{
  "num_hidden_layers": 11,
  "n_experts": 192,
  "router_score": "softmax",
  "normalize_top_k": true,
  "routed_scale": 1.0,
  "router_cosine_scale": 14.0,
  "vocab_size": 8192,
  "optimizer": "adamw",
  "max_grad_norm": 2.0,
  "max_seq_len": 1024,
  "dataset": "wikipedia_en"
}
Below are experts of layer 5 (counted from 0) of a mixture-of-experts language model. Rows are named router (the router's row for the expert), gate (a neuron's input weights, with its number), up (a neuron's input weights, with its number) and show model dimensions 0-191. Each number is 500 + 40 x the weight over its row's rms, rounded and kept within 0 to 999. Numbers have three digits each.
After each expert's rows: a language model's description of what the expert responds to. This comes from a sample of Wikipedia text that the model never trained on.

# expert 54
router:487508442471432458556429478470466514538469490523477444493436592538507486453441512436465489437414461482611492501533457481585478465528429513513500524510522491522522556507544515497478489491432482537498514499530508562528495585486437565523487524515524533513540494570500507530507579534517492524474498485521486471518470500521477482531543510473539482426534446517463477502460477558563490449508521450516530505559530513485504548511533497519538616490529536476512563510458478415510488562586544515456416484449585456570550518521481450538474527526527606497481545460496524579477466486457496516
gate0:520511567507469517432524497489507421473476532510514460538508498521467463494497525496489505485524557514497487483595480447502609508465473460527561541508410543453490589500532441490488459459524460459520457468492471532442518559381551537546487457490493497491505460448500489500498529471519586529529548507513568531554431491515508459501535495461523441486522587469475406469511494473554533502510511463539532560472530501598370461482545498530498518533456540499511496544532556480496493554482531506542521471519511434481591465449483547531509472470511512416521493522590513432504539442489477476
up0:532485524528496546503509491439445474473496517501572438526467444509495421525468526486516492499476563464494433541572465456485553479440468504521485466473461518489519579485528414480466506465451481451465469541544509482468467531454499526555488468445504450551488473525555511525502552448507499510559497548517519511504458551512459513547453464509495495448490451468557435425542496504528522536505538516582517497515515486547410377494513495575512499485512529530541510534604568481494488584569530455523468485526545463515553413473531487590498502540574570434473548467554493457460497494469431530
"as" after known or called, title words like President, renamed, and pipes or dashes in election and results tables.

# expert 20
router:446467515464435511566591510436512438487507472518463505566518527489537534420534478513550531522602516527578552538476539519520542510525545520588418473489494523513558438512500504531470488412479530512480466457523490446533539495502541536538478428501568528527537553573487580465533515482465427573543534564518523529461481464509503482487528543474531489555460496524473525512457448503470481452522400474410509468499493579478438478515505494465574502443485506506532467527507494561559535500549538436494454542544519512514539510492554479481493524484473530497514462519496474595522487476561588474
gate0:531592493516526534426530485442413474475540506470527523530465461546451492545517485500467496492495533510510454516533438526494463590548501497467503500551503524565461465483423477450528584484544490524482497469466480510530537452491474499526552494475489508478590466509477435543508521539495519508430488518480579529540538492500483485433541518448491527454555448429526493570465476480502544569561499532516496434476584492495556462458432482551507524527485474472523478490490462572509529433579411510506530567523481506398465544497403498534550458486507440490595482536516442500523549505459528442
up0:509525493477542534573459468514528478492508451487527458479503444499492509541491546516503443478509518544562522447505481506505463463527469502520554411464539524477499501595513491350510489583536563524567513521534478526483560388483540503504477438495493491435563486523493503523559557561504491501485522519565490538536485461528537450531441413523511453465561576568502470506453460540544505522435497505538435528488595527442506524489518482497479527478441476501481516495564500531435435524479454543490477498496533491449520492524488480552490471512471498480502557464599503460438565509408459450
Interior letters of proper names and rare words (Snoo-p, -No-rmandy, Ras-p-berry), plus blank table cells and filler words in election tables.

# expert 43
router:477468501486583531526523475532431540557523523510509545479511502495485516485519510492543421626508489482481477516523468527497542464523541474493606526492553537510502537548505445477517484491500562546583446471446456408536439522483623438491531484520495501444446425508476540497581559480550482589506573482448593487584558524435460428489512491482496493487549535501472437538454481429596465570479480490511519503500474488514458530513489548453462438474462488479526516483449489500499482483553478510528565556523444525540526475472479493510534494520524487524448542537464480519504466475500526540
gate0:562526496489463506470531484515466566508501477555432518459586441504566518488487515477515487531560425488488523566500571567489491510469467555497513450494513539505462554468503516511454512529501499513523502511420555496483432498434436509513516498535506493440482494496445599447477461487452460542560537562553500565539536550472474527559513499473512404539510505541452515599494493471453518489555589543546470518540535527496478516511511531495428566468489463489436454586617507494518454475485454494495548558497550513499593561475515500495542467522471458447451518510529551509493556499423488505
up0:384493509501531505556453503529529448439477545471506547487455571501484446541469530486436523462458472502518481502521504510500467516509503495565421510498546534476459506525408469476565481489444497454512460534446444507501542394556526438470464534465464488498538464583477456509556590489520487459472450490548534484437438489519482553462478549523541472604582496444604437506479539490440502476501470515481475518487471519511481490502524481491543487529546535486515554473523490585433548475483540495489463447471521493495455451513496499442475451568516532498612485431504445499501522514562536508
Plural nouns and the plural -s suffix after counts or determiners, such as tracks, members, artists, ports, designs.

# expert 21
router:476509533512434544505503523523473511528551510506483493571436513533539466463490391568485501434469465539567524508510544509523509515558522576486447495473509424494561489544511523547515494467441469481457505487577438500463543500463433558415488521523561448465487560547480488517512466482492509567491541508507495512545472470543462441428479453470468521464499491436434476532471488445461513496529446526518513449550538457507430545431468474468567521498481553532543523440545468596484467590556516539523475481529505504533492475441483473545581548484582440480446508542568499507584496467486527510
gate0:482560438483511524528462495448522533603490446464510536496433495473442530464479526491498450505509516467497505546514522468506460501518544501485471492505491480438462575514424429478578500497483427588559497452519580494485450498475527484523437497521501429574479544567446514449576571388412490489481494554464528520498443510463438456489499399477545497503523485562473471522422500510439518545492498479452533445464486482452470512493514473509528499501545511523477412531499487560486487451542544488537517449458545523557470546509491501477471479488487441489437450415525471580483545511540504464
up0:494472507517510489496534408502528451509481489476509452513443355534467460614518522486464548531498507525476445495526508549480581467506500454526535479544497519506491601516470505465493522555536519502421567482512526417530447524476470470488478492441508473465510495515615478466480559507441514508455423551472481513513479521440554513486547533522498473508481464530433475569518496517551439483551507551522502492479617509485569462521455457529477493522568516511458442494498530565470454542468461481520571496531482454535420527472494457449552534517462462522576517499499559495474544448498517553
"of" inside body names such as Board of Regents and Council of Ministers, plus election-table pipes and fragments like cru, oma, died.

# expert 24
router:536446463506508524539530554449538531424563511541505405525493488482498466520551562471492434567456508503479502518506399476514476596444509520502519473519504528519496500537498517506436550447442563531447494484537489512471496471462530541548473531515459440457475510487470524517507509475535510507566443537548418457463512483515483488535442493533504556484460511484487510488544572468548463488426490527582500521515497529556529461507547444470496532441579537576464502472503494496435530508499529456498428444491487515491484434529461361485479503516499526530591392490462442493466471525437559541
gate0:474444551522534552474555466495499504443551497534482507530478478480419442464576469470589445561496532487505510508539466558497506535480508537463497475499549521499557508484516479556560497445451545433467609503504494473537540464476501452534509535504539460480529470473501572459505567464573482442557421490566478471460482509534530473518565517466569538444510524496498486521525530499476420496529435522500555551537446406512535559468517505527483531491477473535491570501541450522436540514511491480490507575530488538469479508510537465551437536403449495535489542489511444508525440471496382571
up0:491511537525518552526448457362460527541522548514508436503513481484512470375513562494450499525500460443535498471473512563545489517472521484525512452486463464458515482474549587487448511522512466479487477525614440541462602449477508471541496463486526436505493532492447518510529507452546490457475535535549472473520467568457538439536477508514619505521522456465514544497449513551521493536471428507508479519516537455543485450534585530459582512499423468475483490493511547495469501521559597519561463481500458510509495584499552482572494444486450556472495452491484517479521459486491505479
Paragraph breaks ending a title's one-line description, like "1985 video game", plus "also", "commonly", "sometimes" and infobox line ends.

# expert 5
router:431515490529485468514556592499522486561465499511521484434503599523549473543529513503507484533593563448434451477468450473531500471433516518458479455462516515545508542516531466504487533509512419533463557511509566485429492488518516495479555564545577463480581524519517506545545556539475566552484515510475529488458524513480440571468529522534559461472472458457466516434433525540484484481576411483518509566509527488463472426490507507503473475486470547476426473534538505527483493490549541440477463431490510530538522573525509560496543421512498496521555482501494377534550498443467543488
gate0:462452455585468525463487501526536522511475433461454551464507531491524566533455481506544448504576505473474492527457483427515474473515476477532467483443511518524487492494525486532493550478444490515468487440492466543489566560479485539481493561450484475519502472486540499533479529522499447535515515491513601487512416484498437579459502593469527501436491533474496546550490522523531554517516480465527460550494542551479432456446420561570435535511478459464444532504564458493462608496468520371489524523510572458459604556501572512484494452498505524512536455522578568532474502487518511510
up0:503599425475569490551502486546498506579474492477496504483581538443501568478526461541610488546495516574469472501437517406502550511470493514479437445509459538538452523428565484524448506530528479478494479519425506503587490486480557448522538478469475507498415520554527533524452529515523569483504507528487463561484440542542479497482491459491533540547503544477481527480497495517443482477514584494464516471530462417463570465563566516508457485500577521530487488478515529502463493487487487531557478608495486515477507465526450499585528518540519523618429554525501498493538462460506495506
Opening pieces of split words, often Latin-derived verbs, such as inst(ill), indic(ated), dist(ributed), pre-rec(orded); also yen-sign bytes before Chinese names.

# expert 50
router:501437557489512520544502446463469512473537532458492531575557572498462484534532510420486488454473518521508497510416477422526541542478521568494488501446497519513486516576497509518483550421523500477476516544433480541464488484536464517577499567414565451457460494514432549524511513570484554494494463437488555472495460516480546504523568496556483415537520534579493554540531560443556456474449543482478530492417521497489482552525485451523468505492584528488477493515478407505476515476459440455428495548549471446487537428504533488488458458487414510575542498524528527426513500466539504504
gate0:508486509481446513480501471487520437475506476508521490446478506512561531509540589508484508531538534448424472521570463563436455529536484469540452487521518466561506497446526460519522501480534437479494473523542500560435480502519512460505487444503508552543488482570461423518477493556536436505508547406483481467620548477518499552495515427522466514480532533484499535531469400536432545421483479486519554441429449496460483530505493445430504526486482521477487510544462516501425502463481526374467520512495516568492466487473466434433440547543522509520549485527472565505474465518527566400
up0:537453443501532422461456461557450520515485481431474474507475526499504461478411475531526460507474479522515475439455540411511504519371504519502499475487473434462533572546491502523413487542502574573413536441484529508463504515518446444504550534513496481482442500485557534520489488535467484504530540537473487462452504589516482506476455594466471507475481472468461486521573572542524516534457479519470433563543456493487468525526507520537537464495423467489480445504521509496558489569486501569479523466574452469511514469523456503510556487476433423462428565516511545508479496515432489580
Line breaks ending items of bulleted lists, infoboxes and table rows, such as discographies, taxonomy entries and film lists, plus sentence-initial It, then.

# expert 36
router:545527556447476446430433609497524479475545484490412507523522584509494532513502479505496413536502561507551522529531571494457439510510525547558526546529470517513569485467516483457507498546490485551494565476557516538453508495566512464549469525522522502439540492532540518543538479480509506539488523490508499554527486491503399529502511497419487520488553562489514555503469475445507445512450514552481510493476453418540551554519491514520567502458465520479504534494489427471391447478527563475563438485484605589554497498461507540493529517508479502561523591544526458485574482535527471512
gate0:526507516500499570438524468508527522583529510507521438481475441503481504505472505479530588476454420487429553452520487448505550563540448460476444459543436544530496506517506435553514493461473468471527520529532503420469493484525517554450478495435475452511488496471525486531497457499491467468488497460537432504553524450429485512502584450548433502441477517430453476519473551522538482517499483493486501486502441541451518462559520486453462544536439573445489559532451435454594464568476463463489581503516486492449502552569504503487536508496475473508437477552551525487523501535353549494
up0:509490509482541550458500486522512505507498486515516492526527481505463497500474414563540562494514449529494553417513465425462496533469377480459457501555515477530549469441575500535542540475451484467472496546512496443461520511585477477443522498494549543482487469493519476530487412510444495450465456391553434489495568502539478506497474477508489549470499544471535446448557425504498559454468460532542501522506448536429518521566427560482531401453479548459538579543515527496547506521464501570475563517527507518441521559520514499433527541428534501495495497545488487497501418453444537520
Final "s" on plurals, verbs and French words like sans, plus capitalized word starts like Gr, Tr, Wh.

# expert 25
router:427514512546494401512504481547530517463464477506447482484529578510464566510500552602503508484523540520429444586488486499489470573516539425449457457532494488505544525516490584465478516462530506551524577517538493484531436522488534521478464534468533454495523501544469458577440504505526449494505500456419415407423479533423496518481441530538549546564562459540482491513489508561498507418556461496471502504432479505534535467553482458441522442529475499466505478529492506516505481467480535531588486528549505488546517497543462511522492491484494456452481429529593588480453500495520536501
gate0:507439512550496413489510509515489463465506552469467472519406508530520525477513529524569524484533452539557526517437506536484488525523457505544543546505551521421537492443461476564533400471499499466614491447508507506510496499475550508494537560502534490493521551498559516504447558583516557480494487498500517498508488513571411420468429534526565479508474538505582509450540432544497505525489433505497510517464530508440531519443560488433490547400491484555445552524539460515443506552482473502487438489425449542476468431462466540431468514508520547434555496476474521499518507512551442521
up0:415421509542553456442520474482470456495543492450491441506438530506473523496453649564464470518542454556540496539499520607487479484481509498532511530495538506438541543513501413551493450481487444502538503449476488520559494428494511585513544527539524529458542521524581473484438512557490473562510495483495537552453454473506528468495521499474541469501486485527426449507499511528497516492546480559515511502462543519443508464470543439444500492479500561497491442510465431468483567458467446505483526472553489524443452453556506488447466521536415531413536440444502457424539497499524463466
Month names in dates, like 4 February, and mid-word pieces following a first fragment, such as F-erg-uson, dep-ort-ed, jour-ney.

# expert 37
router:490454482505495494509492464505484567497565413548497548441518523479517478565458486525542509483470519494536506491544460525496500482485484533481477558499484460547506488370490481461591512524491513510523585570508526503506583454512538458573478447513453472475565471533469518524462510446524412444509552462486491562518522422540488575517444502453456500513501506521539509472581503501512529523570514481515471511508511545447510578467459498529446557501556581525458585447431460485528569576465472515509419467434495433513489501524499519426472552509533523503518564515504505518496427579464500450
gate0:521549519523550461467447485504520532515517452494445523445502502474485501478519515491531500481482483472440467480502547479462560498553484519492473487537460547564462518520471589537530541497481512501425514509470455519434498477543506529433458484551404528563491484511502445506543569530499592488476457518517521490547434403500517526372507545542539506472408442473410485524516555501492517511480550524525491525599474479457527487510498521473513468530586450555530499558477416570523543523476487507539566494494523555507546466489541531481494505547477510417550460454518583469477455409536467530
up0:548506466480498464490494460500467471507527538503492496469583494533527516475486407459537551513490455513535439460553477508529527525499499509492430477466503551601519468449509577465515581469496508570508502546497484529424545577528432499443477458528495567516549501501466490473455489561500532473532448490583451476465419444553493528474483505519470472498442455502445442556538520471454594498536521512510516462511430579423578577470505539538466452500520540531539508502533408444509505536571454485576470511437483557415473485504535498494513537471452518513507500456521467512519442523436481515
The possessive 's after place names (New Zealand's), plus US state names and "American" in university, place, and biography contexts.

# expert 30
router:512502505548470513485508556490527469505474556459444564499477499498527481425449484514457476505557451502521546552486506474507510426425487470539490449505468504470566509490463401512460486463502527557456495442523535535513593502481432460465504494485460489471486479569471582524500430494533491520490442559528531526506436505487553426544518530523474497484472598553441577429505411502498508542522500450547497478540410518507478522455518477510538471479469445429498452541402514468458436540489483470489467504559489540520481610519422496542511483465560518562436529479492532501563460533549481491
gate0:529536517551481451485516428537474510498548509538525479574499481537448545551545455585540433531533474411579635489590502384547505441480466534482469480528541534496489503467493484502470453465452507479508480525502487537452537491543512507568503435501468496510490459509536471528422488575502552525472482572480499513491511529578480510478448475537502481455563548541526533509483438446503529562531463535447454502478568522535489499497539502535522500554437587496534555495498491490460462502495452524485438509496485521538452520505524410555501543478511559545515449539410499496520556486530479438
up0:544562442451579513466505370492528587508543467525507540527457485449490503497498525477568505446490531488481491479514501486568513501559442460501522530488503528611483473527494463518521517463473522530526483444512480518519456477467365519530580437550547526530506476485532536534444426517559544507467467486505436490514486486499443529456514499474545450456444469548515506560526482505489448531476506506479484548438530464512475509471556480533460537562500482514479507454553493449439503525541488523506466447487498517486478454594557503450493424521535497505464470396506493430561586568476521440
The word "of" after quantity words like one, each, few, part, plus en dashes in scores and words like among, both.